{
  "d_shared_expert": 0,
  "moe_layers": [1, 2, 3, 4, 5, 6, 7, 8, 9, 10, 11, 12, 13, 14, 15, 16, 17],
  "router_score": "sigmoid",
  "steps": 6633
}
Below are experts of layer 2 (counted from 0) of a mixture-of-experts language model. Rows are named router (the router's row for the expert), gate (a neuron's input weights, with its number), up (a neuron's input weights, with its number), down (a neuron's output weights, with its number) and show model dimensions 0-191. Each number is 128 + 32 x the weight over its row's rms, rounded and kept within 0 to 255. Numbers have three digits each.
After each expert's rows: "comes before" lists some tokens at least twice as common just after its tokens as in all text. This comes from a sample of Wikipedia text that the model never trained on. Tokens count by the router's weight.

# expert 10
router:114141143177081146095126104133175113176104169097198094101121133107073157115128132103065118095126129154157154114169097127114167207095122135171125120121063131162209089165185119077081124088123072114155155091090143150143164084131152142125091135107058090160147143033159132054108122184106103090112139119126129168166099100116079126145156109123183116128093160129146183158102163108078113095183112148088151156152133084124138084099127118076079116141130132113119130127067154171138109094054126121159112189140156140103064154127094131130121088122112100142151173147093148165111142133154102116
gate0:146194141156131143111070084112059122184142139116115159074068125088120180130146098131137113151146136112152073167100086097127126163146151192138134127101138070170141149173141134034177136162170059076092176175144101106159101112167109071128111120088159139076066132090147115086128096146099121155120079094108097088144124071156075106118165154083098144085097149125189165128153160128178140193097140111073077133158078105141102149133123108160145138152155100151125097114102105171144110151146071123105157185138117173126082171172135158127140165097153137115103097119126159085127116135153117167
up0:114120114143080057127046117107114088086128113096176129064098162109157104168112105115149185137099131120170097141177110093095088178127102112146115143105114114110128103122122069210128102095128079128123144145112151133131114128135121125119058185101063168179136118132056105148155172187161135140068132125122103091127152131165132112126223105075133103144163120104156095142144169137131092119172119172121118121124133099121145118202054175172107116118120120152099141126131068072151157149129189068150109144143166090109093128060146209158124088099114154150145173098078131120120154136141134137
down0:133173131107115133120139097142114160155133094151135108091126074148109101093096101183064104093046105164169081094100109174137108140094140156109156132214056103114117164144173121133158170146109123134141176119094129121174156153195146168116152160086112115136122229136096173163083118125096113154132130133127097078164078114157140081139141112145086107125142055182137106122165062106135139090122129107159171080142119097109116136116166122094175171195104100146123176097084154103112120148168161109139143116173142074110113117157113095138161219121127186143162138100106182143148127155090169120
comes before: "\n\n", " The", " He", " In", " In ", " It"

# expert 16
router:087120107107114166115175171154153136108138201147077134104093086106105135106179134107162138100178109142163129120166160079105133135125112111126177073143094067191124141116088131098071139093147133116087190160058092162115157092110103091170087121121112176131128133102206115101120107118140133123129128132180120156173094084126163125183145153127106103155191168087124148091117115069126103121146126154104090169121147109077093117093168171068081140190088124113128139066095171159070148157105082134147113191144144154184076150099138119141145100172141151131143156116135214136151177128163112090
gate0:099071113148127220128103106159079158133123141162116160085116103168122121146207111112117114138123121095101156138158129054157084106125169128129146124174143107060110090153157197138091121124093167096164124088110151108133098123065103056154128130146151162153104167125114146119148151137111134114156131110115137130164120096128145107150174168115138095110081121120189169110188140154108139067185129159105104095109104138122095165147143138127144146101188088104123147112103154186096117139160096211122126155180098160132064061158092085096145162136045136179073082156118130081176116141182094157
up0:106123131155165138085115145159140149147088174112137164060166080147158154094162124098179121073087127171163097109148151198184142123122138095077121067081112151175072123160167119158112109152130189115208134069149102140134147158084106121131089052119163181146099150142105145113144129146133192080169085136141196140166103120136154102145113190110112131094120064067147121141085134168146133181111083105177139129111155160190135168145151104131099084086093123085170128149110151153126118140110131141116086127095101162164099153132156174128169118114047167142087153140094111115131146105130104075
down0:051089176103127198111110082178137116166111094166084124107158133104109165139155073138107120109129116123087108148128161130162079154136119157100184157145128079124097147180109128179105138173078137109124180088128106118081088062147142127095102137167094122113217081120113121118126136097153161139126130135117100151153162143054183145105185125094064163154067147108152117174122186096079117136106144158094164116136116084057138183151157115159096121119157168172123158087184122131115141120103155159098167160145168153105083133147163128078088101205168123135132101175116112131151130131130163191
comes before: "\n\n", " The", " He", "\n", " In ", " In"

# expert 89
router:106044155115121121124117094085190109129125087190089094123100104166100100141114045112102141171091104133131170106108133160121147125108150160110140129137094156116137121152102129152153088095126137057138133126131173110106171122108087105130165106117162122143142144072109075117105138143145151097126124137109140168117103121122150091143153149069096096112150138163128101152153081107118132152175130122082124080127104171085107162106113088090148119119129175083123202051149074138088049132075156146196201128069186127080157135103191147171151114136141172129184068174161147080156125190132079111
gate0:112121127113118119102181144104156127198098152158121137149145124053093168093135139090138030107138160105122114150143134091191118165130194103210096069112126112182146135115112133160118155118131117057071139110158132121152127156127118059109105131209135102142135135193168145133135138144111144108076120142115104112141166094135085113144110119190139137100145123147134062181174110077088109155119157142055151066153146198093071105154115053110131116136126078118116101115087072130169109133119086142094111103099141132086119158098182130076145105124139093129125114150156152135216107139133146101
up0:099129150139189131117101117068077106171178164123094089219156087123096162150138126143160169099139113122130130145147198192107144158177141170160120120150149109139156189103093151145137137114153163137155152151132118185126133090104094180114167121068046141143115162137150186109122126098097138174124180102125051139143109117105101101108158134127086169164104115063124108127159107150139136185173132102077172116091113140128148162143141076017155113087136112122105103096111114110111123123180094094111150080154107175126127084168155091157157151104136170096117178164105096145141182127098091083
down0:118121180094097152156075133176145100108102111100164091116151113159109128127101119085172115094091123177129093084176130146136143131124153152165124114113128141133141134091131172125161099144107170128174126111149132149080158158098123128210178092207129142115128128104150106136073112141116136116103226082081104163171128144148164177151134147096131168095104148221137106101124178127100138046083097151081113103129074130102144125134085163082202213144133130108130198092176168132096156091139165175175104133106143188158146103190085136095143084167128121086170125130108156141118144126142119119
comes before: "1", "2", " | ", "6", "000", "3"

# expert 35
router:203145121079138100189152123127099118086121119126167180124117075113124124193108124077175122089131125133163132144082028098104112132116097111134160178109174100134144101036124145147102149151096168100112136089163087149108118141114135153141129136144143203150106159084134121148127108079108177123156128164116079084157252108129118162063111142158087132215094134095149139140152187093155116161137119076106150132140131106138123117158177135090140140143160178143134096136140115152138105096079109159102147137091088118180178118186130125156135138194174114099138115067141114129173129108111103118
gate0:144181099112171118112168144078155118094187110180193163079101164121152125146147159183230106102140076078145115119146129091124133160055100094138097130086137175144192138082134118174100119140129143116120149107201131121095167133126113155157112167134105143099158087169123139174091121139129081123165113159146106111070138144083173129107089172136121162101148136076107134146111134126095121149098155067140148133101122104136078118139098144111143117145127134106179131105088154093129131121127134140096132143173114097110161165205157179139166164089204106066139171165147067046096118128183183108
up0:085111093161104143135076135159133160106126088088110109119111097197117080123112159062125144145170154107197193124144226127101157156067155118048125170100127126123215109118124197123110127130148167175147178165142118113082101137125148097098141153099142131153105123125131100117131178075122109138142082143130119060101128104152102138167136077130145099141065158125061189124123098117111112107110169131155145051138099133080135131114086117217106094154124169123124147121121129170152139111148160121088132086122093161116183099137116120188113103148128153123176139111207141147099115184134124167
down0:148141098133188128176111094110119123161120163176140151112131129198160112192121160084091118118140124122156176050119215070165108111075133120153150140191122185108107144155138152141139158130079141128164122122106100102141054141124114088131092068151097137093112091129127062124151144106166145139120122159123157177102146145116113132124188107124143192144103125148175138144066091206145135111141137145161177124124085131145196067133128148086195114184156076092089137102166160099086173136156137103135135134095133130133163145145087052116133111182109128064078168146113141071135131129125144170
comes before: ".", " | ", " |", ",", "–", "°"

# expert 26
router:141145154119108105148141118127087139130131167057145142061170103106169125158106163082161156113091151174175150083079090163107140140113146163143160106132125097181103163107113114152133147138138108110106136079179111113078112127159160132142067114099107150136148114209127139159104130107099238144140171115113122103149136100136087190110133132160151140218099132110136078216125162108195070094134071099129136109117068074069151109150149139152128136204141150107118121149101103157104164136083063129146123153100168099153131076095139071134131123143125059093152151163135096158140081148124114102
gate0:126116146074122079127072122140145140131092205119094130191143121185157092181114121095135181129119135167162146081165167108100157112190167176131108113188179154200116086094149132149154167107147122082137127136130081152182079119182164132129118124129144097119138126152148120127209152141129154127130185080127128099100121131066145064100139110144113137077142151155075108171149166142116142104130141162113154107104094159100137135119128094107116080165226108088116160097082055111097141109114135088090113152190119089140159082118080080143159131211134113098137102123152102151143128158065121141
up0:060151143061118178103153182150108077126142127137174106127088119203065185157134097149104161178161082105138097118201139135090132119172099111100154126118158083135146118131182158108135158138157179179155147158149156105146175180112134185149173063164091114066143121142123114183119104134129129128151134108109166173122117142066127120108080138120141135145144093127169177215111212174110098126096083155123184105083169160149133124152129141117115138146124121082127162146154031119079130147105127107176128157144122128175127155155132122156143102074123123144105121131155165147178165103140093175
down0:177121150141105138097139165137124156163141180144171220136108182098117102148132134133070114085157069169084145096126086101209104109157149150152096108133134146117120103104133117141113119190138131200172074092167110127205113133111158150149179129104111094087146137087089114071203138113088167147108167146083126157118162066071121114106139111107141122148114117109135107171109106113145075174117139131197114196125126183105149107103099163096155150113150187100065145119177150071135122100106147102111087118133083042161139105103169154120111152180166092117112121151111137108100144156143102089
comes before: ".", " | ", " |", "–", ")", ","

# expert 79
router:115129164102123174090117197134114144103131202097119106168107167081088075108148089135098139076129166157130131126182139165108110078120115088101098095102168100148101122100112093112121090106118126096095135140111109154181137110154114102128080092119111147092150131110187134167116106088121136145147136152200145183156108101133100139146171182169112097120191091088117155070112061114200157120172126140116100120044130200066123082137132144097051109131167118151144121141128153129091174123214124189133155101120126085147089155125115163126149119147123155104111177081167182105093185139145149091
gate0:130121134112183136152073139133138122143152130146143082215165112156104139145169113163146083147114092141119097152142143159152087107095166193155115109159109072162143110118106148122142116138035154154124102181158111139130122141070135117100112102093062196186114065122146088136132185156143082160041106081179126158070081116123105069124177126131170097162125127133100132153147100099125109161130054154122113118137162142161127144154105128096142074118146141165157135108089074111090084122185128104118116179143056140161125137113162131227111151094152141108147161118128111150137134112108048139
up0:142135130112163108129114162137116127121086138133115105171080135141077113116128126093151097149152116143129146147072141123133108082195146087167111142143152120117162104150119112148167127141123109124106135111096183120134067111108136051158065091130098126125140122148135145133107157095137137181089114193124138202151166145146128207084122134108164114159132128083149151074159172095126125121172073108147088146063088152221190173110113092221107153089143069178122093074095101098112100126132121145054098103149138137167081092089090083107068136119167095129135115162156173131101200116086159112
down0:065135142162097117143147091105130131120133101159173175142122090135102146111183121161165160163116123156112091126178126102124114131195190166120167107093101170123109081065155161128122184125056122153135060115116150073067121145121118077077149102128111134129090147080104157133154182186138059174145168109147110152137105114105193092106204114124130168115127148136137131091172090108111155078075093152156125136137132149122076147119106081121184074107151154118141126168121071124080119096090138175074133139122096124125137064143165133142196127131162134111169156098094146175187110169134062123
comes before: "| ", "|", "-", "The", "==", "==="

# expert 52
router:110134153146124123135150170153125157144146156123037132155104113140166124099108163158146179132178118180185134141116154162147100064104139100118180120163114144182181158180132107124135101109145155155124170172133040099190150105136107070129120159110080171102162124076121172127086141129054073147168142112165117166118103180155146140137150125134106082134154079106088133153125075142113207103130121126138131133119145136104095108112226159175139099099112115093152123104125122150165155141149139151148118085147167159163124186116067139090094177144110170184108179151115226168147122101115134124
gate0:145135110158120127129140162114142101075140109070126154088068123078162163074141141095155164183120084120170184093126105119088171154179126127079150100174093115088171170100120084093137122067156124115160140120092127154162131201098129145120131061179100105083140156135196120119131121108106071121159129145067114132163105079152197070064098099145111116152161126174103162142128089128097129119146121185141147147161094131135045141158116091128178052177104179103140112134160159110211168121095116147070141133152152138110105145103105150108151121115121172109132141163191121138142142129065134117
up0:184141107146109198135158106161112055113108109137146114152097141179103098120145138166079076128131169098169145164135157142125138083117131142153149136148150148114077125102159104125164110110108144167117184161142175097151063111090129133117127105135181157160202110142118143103140126118043181059103141143126150142110121091105139183172110112154121109144155150097163101108078136044127128140121170159143037109113144181080136146082133130177093118114168101123088109111104194127114092160101094148092155135127139123105109120055182139071137115134096171136218169154159132107098156105178106193
down0:163110084163075146084152122111096160078085109138144122151162127078150128114138178133083112163136122054130134111177104168190143139075135163141113109137109064133126144124179124073095142079096148145155170137149120148146106130153110086067109165164092151106154076137148164098103183083083155145139065126133136104119077137119097023175120117122116146193123114130071115100112123159076133124171109212164157142136156099094052182066178085178096140110161202076130124126143139110144101113102142094105133131154138170108114112155152170137148143094108139128129141168127168146140122115148185143
comes before: "1", "2", "0", "3", "\n", "4"

# expert 47
router:153139133135132097123073143143108099075098134185132202133146115113124091128133138159123148124133073089166128085130132110096110104109184187182067132082122129154122141164146152112165162081112108182087123163130102142081120109073091167113075102159128188115160161155101124102127110103159154120123121117089106194203115145101133145129148117097139132128103136111101154233209127108113119106132079130162142101152064076038079130121114142082148102148136173168172155157105100138176132166082172142125098163137085128167113152086124149112078132169120147107184135085105125111156192163126105179
gate0:062154074154154078159141105151138099038171154097162141143132113107167118116127152163098089166095111167133086157079137131155127092196165128181123128140123070089102150188176183105083127116156154175076132091157110109120088096136135102094107096221081113080091143148131145153162133124140184094172129074067117095132136158138115134144147134168115101110123107118165086172178120156036139121144135089059109133139112142155164111146153107111139139050099141164136156148139093126108080142117089128200087120114144107161122151130114062119118130129142170100068150092111169110094138124151152111
up0:097082132146183145166072109159100181119142144137162085066152126120042078036099131130100133125128103121155135161147136096159113110142066170126092091106118125134130074124164109137073201056147124126109168141103089161154091135079115089164068103145125150150151091131116142096141138120069174081156166136176116080107140139124131091087150089082153138135127078191124181121114119114183126180126091108093149092122163146072058138130143148107160119127074118076164142142114185107126109172189148134085137113132099114153101103151113150178119100109100111111113057127168157112170166122147148122
down0:129143118106179093088127132146127132107114069108084140077183123110137112147127114109116112087153134126135117186070160130118119144125153218114109213187122166114169172103155122052123142082107104137112158130122095090099141134141111186100096081225213129155114181082200151090089115160126137123233111164153114165121130137082083090138099103121120122086137096121071151116118121142120100120111138100120162116094131181186083111080143106086136134148057124149111132167137148155121102088148113136080124169134125143105125160098140156156083145147156099122137120150082115109157154097154160059
comes before: " | ", "–", ".", " |", ")", ","

# expert 61
router:133117078064116123111108135174130142111132096193174168061142142131153112150164081059165147095137120091130117109121140159117158100136155175100091082132123129101164125134117122095112149155118125157081063110107149123056110089136125135161086098133135145137134081161101137053111148094124195131115094146135115164213173155149111145109152143177186133140122136128147160094196133109087093102108114116133127119066075149059078141146141116112080067166115141186140106050120106122097133129102173141154138159123135132116114147126145152123117066163172121074177134103219089146128200166169101141
gate0:101127114116175131089127136154124099117105094110168114104115116117085135068133158121070088155134163094092183118142123143119133160189118137128098182150133108067097111112196155150134127168152158107139139103098150134158117156112110112113084080149164078205130074138124133124187151102100147151150124108111123110157188162090133110125112134055157125108219105082098167153134114133083138106105131108185139106203170116163127065200103179109156162118149139102153156084186145112159137139202114096105109179135163146150119106152110071158194133130134163158166134109138179114097082093108098041
up0:053130162165150129163094187108156137109115165071102170124126152113150126135173184138166126108143075101187118162124091123132141093101155105159193146200141163140162142157125157103121132134196112150125117195104148139130153089126150140123096097101201078100140128142133122128119074118158182148020150080116178117178159107170192203081123161103115160100125126115108090117154116077134135145117117154066141131105123063160158112129119166103113109170107160136185191161124117110129114137139119115162091103131136092150149158127102122105119138144140184128172134109147181074196095183113087139
down0:157171175170113113115121169092118142109069120105127161149104131111137137164133143155180102122120066123127152136115076123122122124064108137144145122147120091216149106137130169108102120110084094168093124197159151142130129106149140163086084122171145086162182137144109101165148084127203157128087152189145092074177137088113160109177119149147151107093181116154130128152135134168189121182106047093102182116131169130165155153142172200082153165155111142098079143136112128100102159107088168107164154143097095102067103193088117186105107163119127189131190165111111127094132146181115130110
comes before: " | ", ".", "–", ", ", ",", " |"

# expert 15
router:135157153158154150142124209149192127102207123084146118147146052175114125094177108081120141142105099105126182109127112111116137096124102076086132110100083133165180108062127069086087137162157127105146158036098122130073193128115179117173115108135122102103123135169126134062131143153131091122103125109091111106137132109204140150126090110141147147162108115139090164126176078140157139161065109114147120132211139146136108112087141211083127121118122137129119056126113176081137132126158105099114083128098145194151139125151095135119112104138143099173150166149046160145098148096146134086
gate0:156123169095154101164131084146157139140156151129126147068111095119136156065080135167077140108169174140145120206101141088094115124124161094132161098155164077158133169141130144123149067073126126139151130077151062142119119107118122134157156112124099114134122101151087079127118140143120107146117098180075105135111155099182180140138140079166093105105114126146049134144056131168126129140131124177121117076053124175118079176116129119149072106128154136152139103168202112149163098144127104131117125073170052145127065165083111149082163141176184134112098145071137137133149039082123184121
up0:110153149148107106083131099128136103138098169121149074123096132099186162105133142147099143088083085117127083138091164125099167132092163119129065077142168109128184136110090197124132133091161103140218142118075093121147146092099161065117151102106126168122149136191098061175161080184079153126139038156082138141109112124164136139134070120123161179112116127170119066104170123081096089139132129141075171143136157108122087111144088113134133132150106140137041113112101117132136159127170143114117157134161122213147135158123173150103175112049142127182124166166118099109168174149145113131
down0:066145141118170155129167082151119125135219120040130133096109142115165091161088087106107155164109150101142148093077151133174103148104094139142078135128111127150110171088084100104167206128120130085109110094106164100142099080157101188154161190112125133161160156185125096136125109112090129135147159111122128165084109069110135153135106103143148164150114111113134082077160147088092162152184135125143127095072110142100135149123182088099083196097131143143121089107128189144100094139130114091086042134136107123140078071150169144175113161124118120139067174174093160141088077134147141069
comes before: "\n", "2", "\n\n", "1", "0", "|"

# expert 76
router:130139094095130143075156161130121150114107168096117117053127095171125139119119152115181162147142105161139085099136137117097095066118137079133155102096128080180132136086110106103111086147192092093095165113123088123168131147135165083171090180129171124075098121140136123110114150071079066159105073126115113152098134174145132135148155147114121088167118162024100189103180101073164139098146138131142118152130144157079098126081163191103118115164061135144152096043135122152107095159178090153129113126182104148157107172126159143099102170135149187132102160127151198140104201116137141119
gate0:153136174079142034109091096146144091190166127088093109138152120071143149130189181147136120189101118139160147186202152134124076139097129121115107114107121133162086157104140056156138141117159092170090041170108133149141062153094152086153142171145132145072124139119151191138129153127108102144199113129163170076157147128132132109143096151168111063085134115106131196100085157162166143151186076129090125147124140125094084057112070154135136105094112152133116114127150138164119088137155122199121158156160079153182123152132120107134144177092106159131123081121121114152141139120087145143
up0:122149159083136109157058115153109141130109134111151119103140103148099099097088145137104092137143181163067161077105143086083100089141129147126122089129172117137131136086084128132129165138146136114129119098071156213179152160120125083154146157079157097087095119136166127102092158097101106149194136169155107121138121192116091144094118176207122188112154147124133143082131119154132149116172117152101133095074082138151109100101153144109155110136177104059103147091131099071092151167132157139133111131158174084072073104095156109124121171156080110182164166117104071187177162195112108045
down0:113061109163094095114172119153108123154121064083168115136177103069135149142123152130146100133128157141114133157098088194122143110217084127139167094131178154101141146147149119150170128170144165140139206149134125157046145125165159140145099114138136128106101055145169134151138170097144157122125165113147109148111143133115163190153096094183101119094100092120110099140133107108095116198088123092165081168154131147142208085184127180107056087115096102155113154112134127171185116142100163120121092140116141115134124181088102161095089109140154084177057074142169139151131084108082133085
comes before: "\n", "| ", "|", "The", "-", "=="

# expert 85
router:135076175097139146087133173103150140086178165142080068092126076133103114122120059164163151103073101163135124142156149153113093040134096123132165162133072128118107107162056128164160133140123143082113122111149171123118165117081088143142151128093125125132166156040064127136120103153134098077127142171109105219102075101120137112172181160105113116149172116118083149139116118089150124175157146099085141063126172193101096159101163103116157102067142150082115149102118119100092096105120170147116204120104172135091137122110152108148123066113116130162117109128147166082153101156108136065
gate0:117127149085154104129097150117153155158133115121172146154172102133143185133136122125077165125089154149167086126135140150138142050165167136101135089126147156161117155090144111068086150131111130170074093101100091123124071113125143174116157107093164149164167090136104159162146144156134116105174107207046144166095105091092104139096130114122152186122174130075090189176192140161145096202136148125148146142110165129113151143089112175098137089100137092080116164149065160100129140135061111123057096059152129142133126054136167145160115090140127147059122181116157133145098128170137196116
up0:116150106137075144110114129077126100169091079136146063116114088104109145119144067123137163180072142102149108131078077143134107108075093097154128088123129135175146068176106179129110092112133143144159142169178136124112141164103130109129147098129097136123105154149107115159171072077115140091127115124104156133117148137079167181175129136175131168082191082139105221080118131090103148123108091117148114133173166121120107119134122156161087185116157177143107119122120122139111186165094172061078154057128115099157105137095143066161162160143168133140151175082164082205213144126144147154
down0:166141122068129102070117149116100157132065133111130113115169137134100092156076116097119154138125173132097111171178096123153185104174167108092101158079176154132094109086195115097121107119152122126110100109083156136179112075084133138064094106158185155188124200075139165104146171127179150099140085083146144153136145172127121109148114101176142124166149129102044132118133124090108126092129136105128102108108165160121139123148162095112061139121132052097138101136202143108137137146080100157100147062135148062171154101118134111151174140143118134120087025130204130119132151136105094132
comes before: "| ", "|", "-", "- ", "  -", "- M"

# expert 51
router:144109194074129125120105123133101109150145077127098095177047134140154142156120130169166098105147153139093105147118143139148074109137154170076133107156106137178129150170113104136130154155170147193122123139164091124159147053178113125118098068065092190157120122126130169194092171160050120111154170106117131065137106151147098158096131144091088206174115126124163136113135125158151182116154150120144144129104086102112100122167169136227150159072089053136126123102168124144166128176149144151145158080125119144148098119189135200093142164150098133133115172162149127109129095137118178094
gate0:149167117130162189158173062179173116130133068086121174142110104145123120130109162161128131125095132125162113122157119076143105139151087169171108086091144117153127115171101140131185117109150130177021131154118073096129182066152155162153132134102132129149128171153132085096200191075060102124152125082090134134085158188129170103070133136147111111118144097167131137082104170175146147140180169145101141138148122097072158122156124141100073102109123091077129188124163097145131217166159126099155135168067092153131099111118086091105113166149126102130124182086135117151140155124103126096
up0:109088090127168112171156137100098122161189155176083103119137077140152169090092123109125108132240111141118138104178117100169181185070151070133141123128074147132195082076146107143124131160150156147062077099116166097114150085138156145090128132107206144124108149152121107122113151123165100183139166118137112157153124095135053146139135147123156128123107153166067121122171147126175175092087131037104104166102124125101082105156134147084087150145134163143144100088142129123102192130147124118105158137086106101135110160137155169148116166091156152123071151186195163113116175124105139086
down0:118140160124102108160130147128119134089119183160130110131164175167106124091126102069119176093158157147083179078149121158148162085117093090078187044130110125167126137159137147104149169172088081110141134150144174103104112115096156078127178156080156199133144111156137134181095148143133179089168112119128153108184089123106054144136148153100112095134133160086150049154191109137087177120125113109126119159088108062120107133136042131081131164135158094153132128169141120171101148116113190092152156198110105031106123132085176118133145128125163156152135117157153093129146102122162146100
comes before: " | ", ".", "–", "0", ":", ","

# expert 44
router:099146138152130100131139122099141135156081126074066138098139141127108107138121163074150157182093123162151080172092094193129080089127110122115140143138106108146134136107113135160144163108153113177122150116176101124178164086169131099160100160102118150075138144101162143122100141143115145149148177114127154087174117124088148163119130122104062074133134104104119061121116115104220157165177153119137107131236118127107111055159195137141093188151138127108121082062100118117140141087166088139146079084094119117189128109130083123151196134165104129178104150107106214188103139091107083160
gate0:129183116148055110156126123173170121119035117126132132141115154108133122134157159159128140095159137122143157162173181051106146133108162144098141145122127111150193147150151182114103153161045133060115148130127113153095130133147097113138175151122054134141154151186116192160158092170171108207153096165100117219150107156083109135122112158075147126112178125081105063144120075123102171132131094117106095096170156128137145101080092104133167091133097091199144163121115087139113158115138092071141176110138116177147121172094145136132116173123128130186153139163107081137160156100107157149
up0:165122153133159141090168157110201158141143107139100125186152145158140165077143105160130120173147162095113090159159125167126123156062110119128094168119106094134141156096119213052029137088138171088149102161141098077161190127092110079090121116138138097101182134137084145168094078144120116163102149153157117135197097081127123129096136089109163138064099172091096158114116107102176127165094139078141103065160053155167114118115139135159152112064139166136096114126106110163123113112142143147122160120107153135122148146147203137194141157081139154098097114129120149128130063110143184165
down0:171186155139088140110144112194065161132084146107125174139142185060128145133139123006172153126158139116152169124159132138137132107113120148091113108133146144109084085129098102147169080188122126189116094122133155139177134104059084157093151131133144129206127104155131075126164152138092123110126135134150146109137094152133134135181071098103122167071130114118138142113106136114150097159034154121176131148127110121154130125104250117159137165097192143117091152135101147146148079167192106196107171095121093186145122118140166136115127065113136125093144085150125095108120133122139137126
comes before: "1", "2", "3", "4", "\n\n", "6"

# expert 71
router:101130108095154151118165160159159161141141081148166156084144125113161143160131083088168200124163118167167075169120140190134112115202126172117082081146191126098094144076166119076098117150090094135089144119138104137125120115108112153121111149103160146104146109061138168078121136080128141154081131143107102167151118107152123149076120093169180139100126153134100141077175136112100136151125143165151117087106150147125063133122166100130047125148124154155166076110118075172100089111169167161124177187143116138135170184134125103073161113221177110055150154114169085185112126103129093146
gate0:086095109095129101124135137114100143161061073088102163074138112121138099127128075131134140103064157127162108131122046130077130170144122148127099104080139121123107141104150151125128106082091128112072133148162174086062134125054161141067166133086113095109141126091165186090088111142133111188082181148098136097167067076166083222096141123136091114110155126085144141119152132155131114115133104119143118118203177140128116150134113139135083118155123128155119043173117105171108186135092145098069141185169075106112118097117147138138131102104145027103129112170123170137112127125125123165
up0:081095102114145104137119052148111187085105139072143188132100138157163146152167140134166130132138154114113062096171150165167128063072136086107197121077096102144110136090104130156098127177060127114076119114167169118124108090184127119138145116168132118137082143147152136093146096094134139075160093154160086134126179105125116154118065149117151085148145150130092073064118126111085161099108104121126082158132130185156133167137086117140174177141154111178126087110066147074135100204083189138129150075108131087097135142102122116078065129158111160112109144054100159106121086136138113110
down0:119170129099140097138125150167126138178181155083169097106086106073101167121105157142167127134176104184166146139123137172117137184182159112153111191160043083188088163178093142108142086144121120139090108140149105093129167113153138016130116103116075159128146066099149083141125136095155116099149111196141111139114181176123186120168148147153106130110151106136107137153144108145129112096116127138115115167146120137129092152130197144135096086134096080122131119081136103136078128109054117174074142102116140098156116126165126158106102161074099147138166096144160104112231164103167096172
comes before: " | ", ", ", ".", "–", ",", "006"

# expert 22
router:146114149126162121148132137096168168160157073128145161127136125086126133129166088085156126179193126103095198091129100129120138085103166119148110104120058115161155113110130134077117157139123196125166117081088133116105169163048140143077133092126098107157142129115078066035087123183125169124097169165103152122117115136148129124035096135105103165172131147153095077165167087133106162103098135134125120151163144086105138147087140178096181087119081111134184055086098173132156145132114124090163090099138169127135137105139113108139124108150139071122164124201063077143114172111152088125
gate0:145145054111070175125147082111158180156111180180066121143167120141095089155158153141129130035129153136146085120132110169148173184053130102148166087109166084120124151143103123114140143099108116139083135129113141086091118112112096044154137136122122081173147110096155108107198107086150095120150101104137146154097140103136147126135111148143096096099124133096142090174164093102074095124146069140105202103161113171104120166169114144119168118158196103112148121123143185056084147065087093090138129121114130070102062112118113149143195149067176142140161116151128142096124124141165118143
up0:071133162154085146073127144132132116099124091104167176121166127155208140092221133134090149150121108166055111166123150172106123156093124105133153103129130143208152108215104108074136112112144076064127095155166089179072134121176088144151128133171147155094115126147129136139170114095115117127175113138127089160124148185127161193150121165147145088169142091157144122113142153087110145125105139103123152119112109120207102092119101171089090087100112089079094110128135077143107087128157129132131134152158140226114053094157156149125144120131123106161081085142111164110091146172088170098
down0:138105071122136078084142063135126159179140180167090135165145149198119127140112119150094150133116092146141120077116131172167154146166125166104155081094128131114143100132148150142150095053155156101122175143117117174106134092137140113137094103187175125116099093146123126199128079141061158146121131194186189074085093160103109157121146175132112150165153186118118160111129127104110084138161143173169139088068148104116010155130086123129123147168137181092148142134133134155102146167176125142144120141189151186112106147118081101146185097175081149129124134174155095144148139109165140186
comes before: "0", "1", "2", "5", "3", "6"

# expert 37
router:106105086140161123155113160093124111091145173082150178087171112119084104105101140118156164186105140172146137104126087180063105131129146142104173132132167086182103136096169119173152135100145132140137102121136134151145146162162108060103095130138167091183130077125057101146151147097133127114170116117106114110118138097095119127111131119137132072184177099071084142184108125107188116137150096078121125139185059136106132124143141164160167171201153150089145074116156124106121089133109104145172059082118164177196121146148158059132158100132105117185114208114095157200113158095086125133
gate0:092134096117135079126172115144065156098129138083130112090168098101122141174126097078076081106140152105060111175170112163144162193093135138130137085113137158158151088097109137183121161147056115108123126108086119144128102163148130094117122091133143147142149064136146123115119184142126097137110118172115118120130119128106147141113161093197122082170161199086143174153165134174101122109185120153104118089086110175141189145131136091042125117143115169131104195041106185165134095116113103123034148133179123195111124129105182125174128115128139155115142156141177109164080169122130144170
up0:177131135079157097108102158154112130166125153105135142160117153149097111106166057171154118134101181142149162090135135162114113101153140108149155168113132108062146141124129149148156118141170123129126108157117117142134178114148142090158209167092052121163184168190126144102166135108151140162113098132194178137148104154170135159142085104125122110120065130175137083090104121076179091130123125105145125170187174090130168087081095166189124106094160134159147073127157108064185189112126114113140085159085163161167105092123084075128083142073178103150191153103117105130115165154154058132
down0:110168141156088181119102108117069104119080080143169138077201132136112161108127118078120105125172129096063148152149141108113149126095075091116069097088035133155146084125151073100139144155142163104152140146130115065148139126125213091137145116148090085117160137119118162095118126171154139156095138100106104128143152102124119124152167122130181100118165119154112157126156125123086121135129166190138168131148078169144165117132170181080133114116143195150156162160102119159073054078109113131108132082151095183117128088136061166168158145143109102103149181137131156147071167071067152184
comes before: "1", "2", "3", "4", "5", "6"